{"num_hidden_layers": 9, "hidden_size": 384, "n_experts": 128, "experts_per_token": 8, "d_expert": 96, "d_shared_expert": 0, "hidden_act": "xielu", "moe_layers": [1, 3, 5, 7], "router_score": "sigmoid", "normalize_top_k": true, "routed_scale": 1.0, "balance_loss": 0.00404, "balance_bias": false, "n_groups": 8, "groups_per_token": 2, "init_std_router": 0.0131, "lr_router": 0.000551, "vocab_size": 16384, "norm": "rmsnorm", "norm_eps": 1e-06, "tie_word_embeddings": "early", "optimizer": "adamw", "learning_rate": 0.00112, "beta1": 0.9, "beta2": 0.95, "batch_tokens": 32768, "max_seq_len": 256, "train_tokens": 267300000, "max_steps": 8158, "dataset": "wikipedia_en"}
Below are experts of layer 3 (counted from 0) of a mixture-of-experts language model. Rows are named router (the router's row for the expert) and show model dimensions 128-191. Each number is 128 + 32 x the weight over its row's rms, rounded and kept within 0 to 255. Numbers have three digits each.
After each expert's rows: "mostly gets" lists some tokens that are sent to it at least half of the time. This comes from a sample of Wikipedia text that the model never trained on.

# expert 35
router:103146143072111208104164124158147073122133121142102129126136076159152112187193103092136164155097152102150145133131172108130106140137130063176092142100091134088130116110159053081128123095155125
mostly gets: " R", " P", " V", " N", " B", " S"

# expert 53
router:082156175023093184097138094112111097155134089137095166106155104174108085119169147137120162126073201136075118102129149117143150116075153113104138181152123104102117156107143099106140116106132169
mostly gets: "==S", "-M", " \"S", " \"H", "==C", " \"M"

# expert 93
router:129093153048113140181093133097131128126112080091084089181153124164105121195130105107163134190107159152126113131079154140078192136188137112086152137125171131160157068070103080097158121163146096
mostly gets: "per", " m", " el", " con", " d", "omin"

# expert 39
router:144125121047139145139151125150134088120131135141118139182157085174046085146107127091124187159071202141169141149106142127146155083114116109170090119152105111165153109104188133112165124085090191
mostly gets: " he", " He", " She", " she", " it", " they"

# expert 83
router:130102178051135168194102126182110121126139074174085172102128118149106092167126106144174137115124208096209109156099184115111169133140212094132126174121102089098125097030112118094158155135155121
mostly gets: "itor", "oph", " det", "ator", " sl", "act"

# expert 122
router:178170099030148200110151121154100073147121061125044129149123164184163060150203152076059141135095120121133149132154135114129118123169183113143146154079149089153086129155126104105121134137149135
mostly gets: "″N", " zone:", "′", " Clade:", " Coordinates:", " Elevation:"

# expert 104
router:159103090030167181129127129141126118116139125112033156130134184145079095129149115117082157109101170124177071166128132104141131120113152151094110138114105064167087199095109127127137147161145117
mostly gets: " under", " out", "On", " off", " down", " On"

# expert 79
router:193091136000171178116127104149175125122185105117078136196206091153067082128160094070123133094104235113144134163116135151142148112111171122125142092110147083054145149147129094082143086182145183
mostly gets: "'s", " her", " All", " their", " during", " did"

# expert 107
router:070147105091120136139165173098132063104126125126114132161151121174137085128132100115148132140065138161160048135147103148117130141075196097177131160116103079163108115144172104083136149095161138
mostly gets: " New", " first", " North", " second", " West", " South"

# expert 7
router:140128158064133197159138113122131128094150098151074163171205147135101119175160113145162151142116133092117084150139145131152183129153174087068147201108196121096181134184133120121166108109141125
mostly gets: "ich", " 19th", " 20th", "ud", "iv", "rogen"

# expert 64
router:143150096040144170144156137206120201121135136145084135088124145149114111161122115141165062115080203135112148123111144147152176122140190149101153121129161137135145169101148103130119116090167124
mostly gets: ".7", ".3", ".5", "9", "0", "5"

# expert 102
router:089164175000128193122128059090127126069165119147083157129167152178129075155111130098137153108074129119151126141108128083087250144135175131105125141151104144155105172126190119143177094108141155
mostly gets: " been", " be", " became", " well", " was", " being"

# expert 111
router:148145120018146171119119164139119126125179116104053157159145122140130073118158122072149157132079166121124064106129131158130109175178150070110158157108156099114107116102071132112130139118134085
mostly gets: " down", " off", " up", " out", " opened", " built"

# expert 90
router:140148154024138190155107116181128150154128123139131157163153122180117098155150130199171155123123198140187097127115127119068116108154203111136143127154191125101082124118132097112138118132115132
mostly gets: "ab", "iqu", "ob", "rig", "ñ", "roc"

# expert 3
router:085171117056135183089156112118108102089136161182080106141151171169113076135126119126173115089085165120135153142134171098119193135107173071122166127147174116106128160092120137139188127100126157
mostly gets: " for", " of", " For", "For", " Of", "for"

# expert 65
router:180077125043148154124118156188123136152140129150109102159129129162095094127122106107149136133074190121095128112106169145138150146130177113111157149093101115139080154124144104113123105145121162
mostly gets: " did", " do", " take", " To", " took", " could"

# expert 72
router:184135087023095132133152128156146191178151078142130096104128140200105098177149080139145157167129154133116104151112168093140167161146184095097104125169133116156173137147142126107150123107138154
mostly gets: " July", " April", " August", " January", " February", " March"

# expert 46
router:175140129058121215165140127134143101113130140169069148148152109174094091182141094158143159091097116129164158104062169113042157137145138104117137144147117113154079147170167128125120165143094100
mostly gets: " He", " he", " she", " it", "u", "a"

# expert 32
router:107120095050097137132089129171102160142157067119099146147132165167102081191152117145147190154048160066132112135122115106144173171188159099130137154146174133095203138143146126083116129115166097
mostly gets: " Lemmon", " ancient", " the", "The", " St", " upper"

# expert 115
router:156124099040135180112099078131123170130163101135147128146213098131094108133128103143121064137098173121116081123138128109183144137091139161126111117120130124095167135104126062124188150093134101
mostly gets: " DNF", "yl", "agh", "ough", "olk", "Scientific"

# expert 9
router:084135110034070173096144097137138141079137138157107096147127134150159100134141067107144085155155191141127056135129114121104122137109165116154154134133168082137166139128143098142158103155102151
mostly gets: "ur", " per", "ul", " native", "Senior", "up"

# expert 121
router:120133153038106121128136123114116115166150124176050113119163112189081101169130119107105142130092170137189123122103110090111152127096161156162118095128108065119160123083164057137129173132197114
mostly gets: "ais", "ps", " DNF", " Champion", " Turnout", " Bell"

# expert 62
router:180094191054118189162114173177117135130098153150131124142157156128144095112109141070138132120049152122131125142158184173115166110123163086138118065106104092134145136142113091089149079117123134
mostly gets: "W", "ve", "===S", "P", "Q", "orld"

# expert 25
router:152144074088118167128072057162177053149178122060032076138157110155083086146123129163107121131090192132136123141102155058171157120143112098117047105133124108117132162108185117106132156123146188
mostly gets: " and", " &", "et", " et", "ure,", " and,"

# expert 77
router:132132094033108158171133107155097110154124066129035110114160077195138099128132120147081186157097129143152100150130139084139153138123146042139094091109086109092154192178131164088156088103185095
mostly gets: "z", "er", "en", "za", "ard", " Martin"

# expert 12
router:124103131044151139060137105122178100119118082144137135155162154172089078151095128164149100074106215128143104165135103080139104101122163099186100129051175115178150139102112081102174109104143126
mostly gets: " other", " many", " all", " some", " several", " each"

# expert 10
router:089097103060165165158130120173109142155096128122125128175119128113158096169155105105137160091107166102095129166115143141090139117161138110115184127148102063152215133174151144120152140166137128
mostly gets: "ur", " per", " war", "Al", " career*", " War"

# expert 19
router:201126098072111150082087095155148108068174080090047093108144110168111064144141118115111172125059162117150101173093151131177146127155128089087159139130106118114105145104176156117150113118114174
mostly gets: " and", "les,", "ure,", " &", "ing,", "s,"

# expert 69
router:150144118000120087098121135159140200130135086165094108113125097142085093129185078092078149121098180128112144149113173087129181167148198136134134110155169117051112116107130103129137131154130159
mostly gets: " August", " November", " January", " April", " September", " July"

# expert 6
router:101149134068139145101103146118126110204139085076073137157150121174136099215120105129146178155074181111117162144151092096071116158096157157145144165131157112158156169112159072087178100180109056
mostly gets: " As", "As", " every", " According", "Al", " each"

# expert 87
router:059192142027104127141111092153148103154134086195064123078120062160166080138109139150137092082130123095205077132095127103114152123157131137126086116099134094137130103129124036120137106100150109
mostly gets: " f", " b", " sp", " r", " pl", " s"

# expert 110
router:076137170055126134147110089202107142084152136135127129136150175155104072201125152170113198132069123126124045123109096165146166105094131097133157138124153131125117123133167117119135112141200108
mostly gets: " a", " an", " second", " more", " new", " A"

# expert 67
router:121078131094146170173137114176149133126167057139135150128164070167104106147124131165151158169081177146131071172117098075133153118088168076148115110147145142121136181111126139083169128095165108
mostly gets: "z", " its", "'s", "0", "za", "er"

# expert 42
router:162119116007120164162126144158143154128149097158113136137170163154154104152160108166151102096048179107141058132082084164159165097140134118117125083122149174106162130146083091120141132062164120
mostly gets: " private", " civil", " common", "ats", "aven", " traditional"

# expert 95
router:130136106058152183174086064098160091136107093159074126135180122175083095128183133114160082113108170095118113169115132156139152160107153111138154137127103117127066097148161124167125098116145154
mostly gets: " l", "b", " d", " t", " al", " b"

# expert 24
router:144120158047102179083134119111127154130100144160093148206171117163091106218154151120152147113099148141168138160143110101125205086161176127118151126206162068130170142096126098118140109112133111
mostly gets: " 2013", " Carolina", " 2008", " 2009", " 2003", " 2017"

# expert 14
router:125172129025129173111159109172111091109161139125104124153202138161126076126157121143210084079121198138117109145154127090107183112123198077140117126096111103087154151146123115079162137131121124
mostly gets: " many", " for", " other", " several", " all", " some"

# expert 58
router:154126115069181113113120145185126130146123092136145177175180153157105099144168069159136170091058172113131060068131155143135156108197168096121067115184140142142133136100088124120135137150125119
mostly gets: "|---|---|---|", "|---|---|---|---|", "|---|---|---|---|---|---|", "|---|---|---|---|---|", "ce", "que"

# expert 38
router:100133138050116180160155151154109130107121135155103154122192083118144117106181051149106144123111156154123116146158141094127147119165165162128132126166101124145119122087118123116113094100168125
mostly gets: " School", " League", " Council", " County", " Association", " House"

# expert 63
router:089120092009126174071150089164126132109112098082098222151126135175071100165106094094138068137072212137099132181174171081115195139105140119152124085130135104159090173138148082109144126089158110
mostly gets: "S", "N", " \"S", "==S", ".", "O"

# expert 108
router:118113127019103252057121124158124127127167131132082156178151191147143099153146123117109111145081182132112172103096100123155156127147146145165118117123158127108125121107129100072198093166167071
mostly gets: " an", " An", "An", " Act", " Inter", " sent"

# expert 13
router:094121087041116165106106089152118135145160106153093132179184140144123099200115151119134151181097175122134086136152151104100163116109141111103146165100167097154155178098125127167184115133162192
mostly gets: "ur", "ul", "am", "ud", "iv", "an"

# expert 103
router:115113116027122138093096121138129177167098173102114146135163160139146092174125105155135129116099171105162135147074121153140122145146182111144104158174124067154147109122159074158140166102151122
mostly gets: " New", " North", " West", " San", " United", " South"

# expert 0
router:131117138048141169118132130112139100124144110142109127229122068178133093107120116189193122102098215123159112147147089087089224117124174085161144095101138101131132169103102111076164135171135128
mostly gets: " all", " many", " some", " several", " other", " each"

# expert 60
router:053107129015105172127117094151139113165084097084088107145133147122154097120146105118122104128078204087164159159146113103183134140107139135128110149132162068186141117141113087061155140167119115
mostly gets: "un", "===S", "ou", " \"H", " \"S", "oun"

# expert 27
router:137156147030107160145147062152145135112118076117039121167123081163089101166125092071114146177065184172139142147147097100124179091128247111186118171123166078190150190162162107112127106146145165
mostly gets: "==", " 2003", " classification", " 2000", " 2024", "==="

# expert 54
router:115090109058095127109129105151141114065189098186077137122203157149128089132126132159117064138099207114134093120098084140118155101141190122171134108137222162185155166161160127109125084115107076
mostly gets: "ed.", ").", "s.", "y.", "er.", "es."

# expert 40
router:117101147065110191132159094190160045146139117152111149113175062165117103188176118078120134142109156120167154076135168078104105149161128069142098149093118137162141131111167038083075150086140200
mostly gets: " N", " S", " L", " R", " Z", " M"

# expert 44
router:181142106033126174146167114179158142093101090087046132184167062145148102114161107110088166114080144135156118127082158099115133093132174110145112099122124129105109158115154117082164145085125124
mostly gets: " Ministry", "ra", " Office", " she", "ial", " Development"

# expert 68
router:071154099007136088133128162136127156138142069113060153120127090134133086151145111079065136159129186155156126147082146138151145147087152142142087105158113162113143110120184092119162121089110178
mostly gets: "In", " In", " in", " May", " until", " March"

# expert 92
router:144143206055068175156107145094140150177121140168099122104146090174136094157092125145168097132074191106122146113137130167096171089119154142096138166118135139064126081116104081139089142073129089
mostly gets: " c", " b", " p", " g", "ig", " con"

# expert 100
router:069138190024117144127111081181127131095121155107098125174181159123130080175142134162121216111073119155176092128048109138152205106112114109167140129137140107131173155155177140116131130106144120
mostly gets: " a", " A", " An", " an", " the", "The"

# expert 5
router:138075141056129170168083083167154171127126095147087141200179128174112093182132071141153149105084174103154120115174181077140209098185180090103082114110148122136143119106127109102154158115209123
mostly gets: " men", " people", " women", "ately", " money", "ose"

# expert 106
router:155142207057125157133128101129133099128111144111088116149148156186087107169163120121162116167091125139151111130095106143111218118145124098132157137104068176115106166117138101104158093088181112
mostly gets: " a", " A", " small", " very", " short", " long"

# expert 89
router:156158139031150112139113159152113178166113092119114153106140094207083110144175078181122113144122193133141119070112135136059165096162135138137110192122188167098116152126143078113110113097139092
mostly gets: " comp", "ob", "og", "qu", "anc", " tr"

# expert 126
router:129173180042105196074133091131134100144118127135157120183126161143076089202150125177131160138119160094090098075119119169145121131114157106151137089184075103173127086135158090122074143120167097
mostly gets: "|", "|---|---|", "|---|---|---|", "-", "1%", " Phylum:"

# expert 36
router:165059125000149148137169129201196165147178113143143142108190100142120094157184106150136125149051216103122072098112088131113139104105125082176107119133123112098157121091122062120146142128126152
mostly gets: " Sch", " western", " Gra", " Ad", " small", " northern"

# expert 26
router:105107142040151133120118096171112138161106143122074128218134141166102089136161128124131114140125166094109139103106105110088147122124172118088077137124102132077139129081127112105089094108160129
mostly gets: " television", " air", " head", " world", " land", " power"

# expert 41
router:166118132072141176137139128171120167132080103132098125190169073179137099165168125139145113105101115105159173170150135083106149148141210120135120134153107107098109138130133120103110105078157155
mostly gets: " School", " County", "ational", " political", " Council", " House"

# expert 82
router:136162169000145119168122123136114178191178124113105153069134106168196087147134111158123138110096141139164101104114137126179169144178157142130129170107141121058085104098143072147093128151118091
mostly gets: "ig", " g", " th", " bl", " ag", " ent"

# expert 22
router:162130094090129165128091105165146054128169099141085119192178128136134089170142104098126126143127164133089092142074172093142242144217116096091105128124167139144125106124156146146174136174128153
mostly gets: " &", " and", " Binomial", " (to", " Kevin", " (loan)"

# expert 80
router:077161137034133123106116139134137135104141088092099095109152092207147102112135148108152081157106172110138136146139110141094181116150145108130126104125143158122130197138151123118136131178140096
mostly gets: " \"", " (", "pl", "per", " (c", "qu"

# expert 96
router:081121137032133177114147072141097161063157102139106131112176114124134070170098121171145133104073152126074098130104137108084184126106126130139127123150114135194065140132185136090192107106137117
mostly gets: " be", " been", " more", " is", " became", " well"

# expert 55
router:159112154047134187127145148106171140162108136030091083145158150170109089139128122136110109124059158122177178130122111125129145127078175083180103140163126145156166141105166102143163081180117196
mostly gets: "ar", "un", "ut", "ac", "tar", " "

# expert 15
router:102136125049132179117165110115102067087128156158083103150127133185132085161149084097174144079113171121135169132121119079135200137111149105122130120163171112139148133139111090122190104145131082
mostly gets: " Of", " Height:", " Kingdom:", "\n", "Personal", " of"

# expert 34
router:107111110075108166118160113142149079142164104134095144079201064168109104194156125112116125124092173103135122068159146107120123172180125105138104134125125168086158137156160058100125143112116159
mostly gets: " Z", " K", " B", " R", " G", " L"

# expert 30
router:133128098065146132115158142133168101115174092142116112190141098130100089185131105053124123096131207110141097176089120115084241143218170138120105116171158100110106113133125127120165114140132133
mostly gets: "===", "====", " Africa", " Ireland", " Nations", " (to"

# expert 8
router:114143157028118187144154069164159113088120107101121140165109125124144074162119105063116117129119179122199134114156122091120233151233117122124106118144121098171132117145100138100176099142100095
mostly gets: " round)", " career*", "\n", "Senior", " force", " vote"

# expert 81
router:169115119064145148110088103207142149107115115159110142154154096164146098138180087117163105154127186092107124190074163089081220121192189141104147126124137166124126135093147116102173123134111113
mostly gets: " has", " have", " had", " having", "ton,", " City,"

# expert 117
router:216114152033105130117103125159154106128194093101070158169144120164069093147138088058127112127079166086172142163080125086147173138144152134075113138130145101115146105106156131121135120112081105
mostly gets: " by:", " ·", " Label:", " ISBN", " —;", " :"

# expert 45
router:148103114052117221143131114137149109103143112145111098101140131191100106178156072128153140182093158109140146077070109067080129141134123129147146128153115181156116137135137089125135125128140113
mostly gets: " K", " Z", " Sch", " V", " Ma", "u"

# expert 33
router:103153178073119181146144111077161054145155138120084120110163045141132099163139114086111143135073168161156132119134155094127154156140114097128115148114117134158123161104160094140120135095142156
mostly gets: " R", " P", " K", " B", " V", " S"

# expert 127
router:164148166012143155132143148203216111150099099136066160213146091152099098177155084046120118128079181094134120090138104120111161109173178111147136116153149066132113157138128099092136126159093095
mostly gets: " Died:", " –", " −", " married", " his", " will"

# expert 88
router:153172111041104157140082112146174091183126107135101133125113131186099092175135079142152079135092163135123128136143162061136226139216148157124093103140120117057098114143172116066104160114088155
mostly gets: "ous", "and", "ar,", " sp", " s", " ch"

# expert 61
router:102135167055156144120103078161129168130177121087065139145131128158153099164146106118150127132100217139086135160114127163161178128154160145127118113192157078220128117124113093112208108110128135
mostly gets: "k", "ak", "iy", "eth", "kar", " \"K"

# expert 4
router:157156103023117157066103141151127155128145071143111168158144194194057091164157138103101106119083139134142152182099172077121148149111183094126129132100172070150150125126101083068120114087176064
mostly gets: "ro", " Pro", " US", " 19th", "th", " Syrian"

# expert 124
router:145145128000137138069076078175067037162183111135086103137106155179109089193227097143120147139064145079136165082112129143151186091117143099093097147159137091118117119143095100111144119142130142
mostly gets: " also==", " Website:", " Type:", " Class:", "′", " Location:"

# expert 1
router:090139157051156152142172144133119137120136099139075147127138115153146083156149118104164176120110174170217149124128144083112200153110151111166151120142100144145102144130098063188135138109142095
mostly gets: "\n", " Kingdom:", " Length:", " policy", "==A", " law"

# expert 120
router:144189164044115195068126111143138105168128139155111129139224162123122099157122147109139163117122215096167092098151123170090158160105127114089160120175120104145071143101164121118079101135108101
mostly gets: "|", " NED", "----", " AUS", " GBR", " CRO"

# expert 16
router:193137081055113156113132068147168062146166121083040106089104099161106062183132124124161110151102151137114008147057162121166211109148137098108089154119098108102103153126170159103137137152097143
mostly gets: " and", " &", "les,", "ing,", "age,", ","

# expert 23
router:120130123049124164142143091112142141161155060100079099177147107172145102166146085123143195117091166157110116128120113095115164148130174126104140106122095139104154168058123074104109151151163119
mostly gets: " part", " head", " role", " number", " character", " classification"

# expert 99
router:081138162027077147093183059129071144121134108132062114136168098136161086187152080124132132193055097180129113141138160095114192170097145096165124124122139168176164128105203119065143138102131108
mostly gets: " or", " far", " almost", " not", " nearly", " ex"

# expert 86
router:085176111010112176147108105124128175198165141174124092096092090130115087116117123127135075136087111096238106126137109086113174130103118103139157118154100094154069104135151052141121124132121170
mostly gets: " r", " l", " d", " s", " re", " f"

# expert 94
router:153176111050151164152144124102141175147120129131052154169191064146142095130149125148173101155062194107084163170087134079101136120148174085115129133131080084126161149129147099104131124127135084
mostly gets: " has", " have", " had", " e", " c", " having"

# expert 78
router:113096119022149192145130139137171122138126112160096145181156087166076101131149134116120150112031194100195100127118156160099185104085137088185122118132152089100135143109124110092115104115093116
mostly gets: "'s", " her", " its", " his", " their", " My"

# expert 85
router:159157153063124139113123078194155117140180140165086157157163128158096083119156112081172088168075196116129118151130135112100236130164140106093096091175140129122118151119167153126148124127121131
mostly gets: " (", "ar,", "a,", "on,", "an,", " City,"

# expert 57
router:154153120056139098137152120139166099163158105135136139177178124160082091127196159153113086132083191140156094113131167096145143087109118108108125129187140130184119143113112127106155122106140164
mostly gets: "ar", "ri", "le", "que", "ad", "ac"

# expert 11
router:117188094031126156135193157157162169117153120133093122129131099187127073132167126119130172157108149185171167084130156103107166111154143110122153158131101099178103115122097106165179103104098119
mostly gets: " Height:", "\n", " Length:", " Kingdom:", "iv"

# expert 66
router:142121148043104185160153134215139183116153133102086135125134103161124116139104107148125052119053171132121115097105140127126205136139168154132093121134152161113157151110166112156159134086181128
mostly gets: "er", ".7", " 4", ".3", " 5", ".5"

# expert 37
router:205134144020155176118101120166157151089167112125118149119148103157118084146112077141113168152073199117100086130148116108099169120158194137131143114132163142091134136139108112112183163161096179
mostly gets: " However,", " political", " 6–3,", " season,", " real", " positive"

# expert 116
router:125133132020120139141106118138109134116156111197058156119154101167120106125182104134154141165127158085147125138076100141080199107186172108080111153162145113110126087089128129119174121137117148
mostly gets: " Born:", " also==", " Coordinates:", " Label:", " Website:", " by:"

# expert 28
router:106155087060121185194161130132108089091160041149070120180169099120069090146181115063115197144086144135178114152099159105105160108160154103083139128195168135161118084147135133119141146119117105
mostly gets: "===", "==", "es", "====", " ===", "s=="

# expert 70
router:127115159054153140155117130173160213160126157136110163125180172140115093114110148139126052167074179126119208099151153141126195102095176132147119124113136170127172182091098085093149161117201085
mostly gets: ".7", ".5", ".6", ".3", ".8", ".4"

# expert 31
router:122159107055098139104120111104176088102172076157073118178179129136095091134113116088134146144085212134149139156099180167079109144196166114140145159148160101139100115153177114155195112162094176
mostly gets: "==", "===", "====", " (Gls)", " ===", "==E"

# expert 101
router:102078161028135123104105105151106110123158128140062170139216117133102090128126098174136143164125146130094122143134145144095186151090151143163127120132111094124147152106171070094150137145155124
mostly gets: " at", " an", " An", " played", "An", "At"

# expert 59
router:086159138040102102116133120141142094120176130146098130175162157127137103108165150134161097114100181095194104136156124152142146094080155155156158113186164094189138110186130104089160105109138197
mostly gets: "j", "ri", "k", "ar", "ij", " \"N"

# expert 105
router:086111080029113193123120131146139140174138131140123128169120137170147110189169064117127094127101146101112138086121128138133148152212161120122111119166157073122150128182134049083127133164123107
mostly gets: " New", " North", " West", " South", " San", " United"

# expert 75
router:029114123038115115149114132128111148141131079152083168140114164130138090168133088108092114176103159123152167136095132136130226156088176136153095110114121131157131123118139113145148138121126135
mostly gets: " In", "In", " during", " in", " During", " (in"

# expert 43
router:134132146059152137095087094170118209155106081129070149190119135163129053138123148162165156113074130101135065209156130127129150120111172110158118117119160153069154126094097148063118134108120176
mostly gets: " public", " political", " local", "ational", " social", " general"

# expert 51
router:099111121052171135082135110157154088148126066119080140150172105175168098168124125150155158119053141118119098131188151098081187133149145145087184082130154056122102197090074129096087123072126137
mostly gets: "est", "ess", "ine", " light", "ew", " \"W"

# expert 56
router:110140109065102088153134081202084119090144129156102181173116167159173099166120124089127090108066158120188113144143091092192147163104151155104168138150160098202096130136155112087164068143142136
mostly gets: "k", "j", "ri", "ij", "ad", "Y"

# expert 21
router:119124147066099153121142111157141119162119137164093129192158122153133104142127074140155158080112174085139138143133129131117147119146176149095113117182129163122120099104137103077116123119220060
mostly gets: " football", " story", " coach", " event", " business", " air"

# expert 50
router:140132118079158130133175125137155129131164080186123150152178170169138090140153148142141088141101162106160067134082059103104129117126136103145144126177128118157157190172118151119071140143153149
mostly gets: "le", "pe", "que", "el", "ce", "ve"

# expert 109
router:121141149011137202167136084100126080079123151129131122130163170159144068151132144097104140138108140118090079156097085121116220075121142127143112117169096140106138153175180086089180075096196179
mostly gets: " first", " more", " second", " a", " became", " later"

# expert 49
router:131136146018109190119141058140105101106126095154134179123127134168121104127153140120166108118057136119046117134147176126116194117110154132126143155155082161101138093107137063099156119145118139
mostly gets: "==S", " \"S", "-M", " \"M", " \"H", "==C"

# expert 73
router:153115088031103185128134077190143158104109157114056150177206103167128102138197122117105125109084218148158141095112144101128089114196157135153113135125133048092143109084124083144139093124160120
mostly gets: " My", " All", " Her", " \"The", " Good", " my"

# expert 118
router:153100130000123158107090102111091091178160115155093112121135150170205104082156114093106109194109169122117104086076120086141124135185164106113137106142146075134136092142165123144173065134135119
mostly gets: " Category", "-", "|---|---|", " Number", " Sarah", " Nick"

# expert 76
router:131132125051120109153187108177157165156138138135131101169148081178118081140100086122074152172100147139072154140130145118134167112104156113108137149140116121106112072129162088092146143139100120
mostly gets: "In", " January", " In", " April", " February", " March"

# expert 52
router:081106077061147163124102173182150163049137146118079160160137146204064102180139105081127051135078214158168120182119113113132223119109143158159140138157141066193100125074171112134138091144128079
mostly gets: ".", "s.", ").", "y.", "ed.", "ers."

# expert 71
router:092120104038089202124113124241147183113124137170084154190211079130129122140098125125144107115115180131127135125137149148137175142095155174129127137165147092125175152090132045125087082160171067
mostly gets: " Preceded", " 1.2", " 1.1", " Tour", "-in", " 0.1"

# expert 29
router:123123155046135178139151084128122090087155043046087163162173083163144100120199104126102170134077166136114112094149112113155121149160128082053089138116081115144113158114118085087150147078148146
mostly gets: " part", " head", " form", " number", " List", " land"

# expert 119
router:144091169052112162132053123112137084131134087147065101123140163174024092207160109132122105147083138141193082154132157107139179135115144143151109131110101148112184140073079116097108154123120146
mostly gets: "yl", " Genus:", " Kingdom:", " Class:", " Species:", " Phylum:"

# expert 125
router:150164137000092184096137099143105078155125143120125156146158148120123099158161101105125196112101218103110127066080133190145175117118113093106115124158151106114128142130116103142142096135148078
mostly gets: " Type:", "|", "-", " Years:", "′0", " Spouse:"

# expert 112
router:171128139000121126119163164137151143091139096180146115154144195117115085149152111085141115160083175109101118144118120145088198099159138107117121095152145118127087128143112136101146137102125090
mostly gets: " also==", " Country:", " —;", " Label:", " Website:", " zone:"

# expert 114
router:167136177000105166105109140171172067118159097137126138142164139134101085149131080056141192122091196099182098127127135107133162136228100111100116132145169150133125136099078147154081139097157189
mostly gets: " Label:", " —;", " AUS", "er:", "|", " GBR"

# expert 123
router:174129084007103135123109103125101135130137120152142106134131138215109088158156130134113112133085183139088159124145123106078172121140179144083129163137131165096107142139146122110172164113122114
mostly gets: " Country:", " Coordinates:", " Kingdom:", " Location:", " Education:", "″N"

# expert 98
router:101099055047100150118106113129128203159109113117083117117160126142073100165133088111119052126135142112132109184137124125126167113160184135090136152169128093104122161124151063093145134148141128
mostly gets: " (19", " long", "–19", " (198", "–199", " (18"

# expert 18
router:110128159081110179077138100119136162174150142162062093214122116150145102157119159154172162123119129116129135139129126102092163132191179137067138149148132144143183147103133102069148076120143106
mostly gets: " football", " television", " 2003", " 2017", " 2024", " Carolina"

# expert 17
router:118123127032114195179170057145118129149070144100073126232141156150130085130132058132130130119089145131141098091035125161130172098143167116080107134122109155078114111098151101084090088129169095
mostly gets: " head", " football", " television", " world", " air", " hand"

# expert 97
router:071140157005121183082167084117084136140127130156059135147173066110108089141104118135132144108109154115132141097133114128100170134147135125113133150142141118108085102102147127099206109152135084
mostly gets: " an", " was", " been", " be", " is", " became"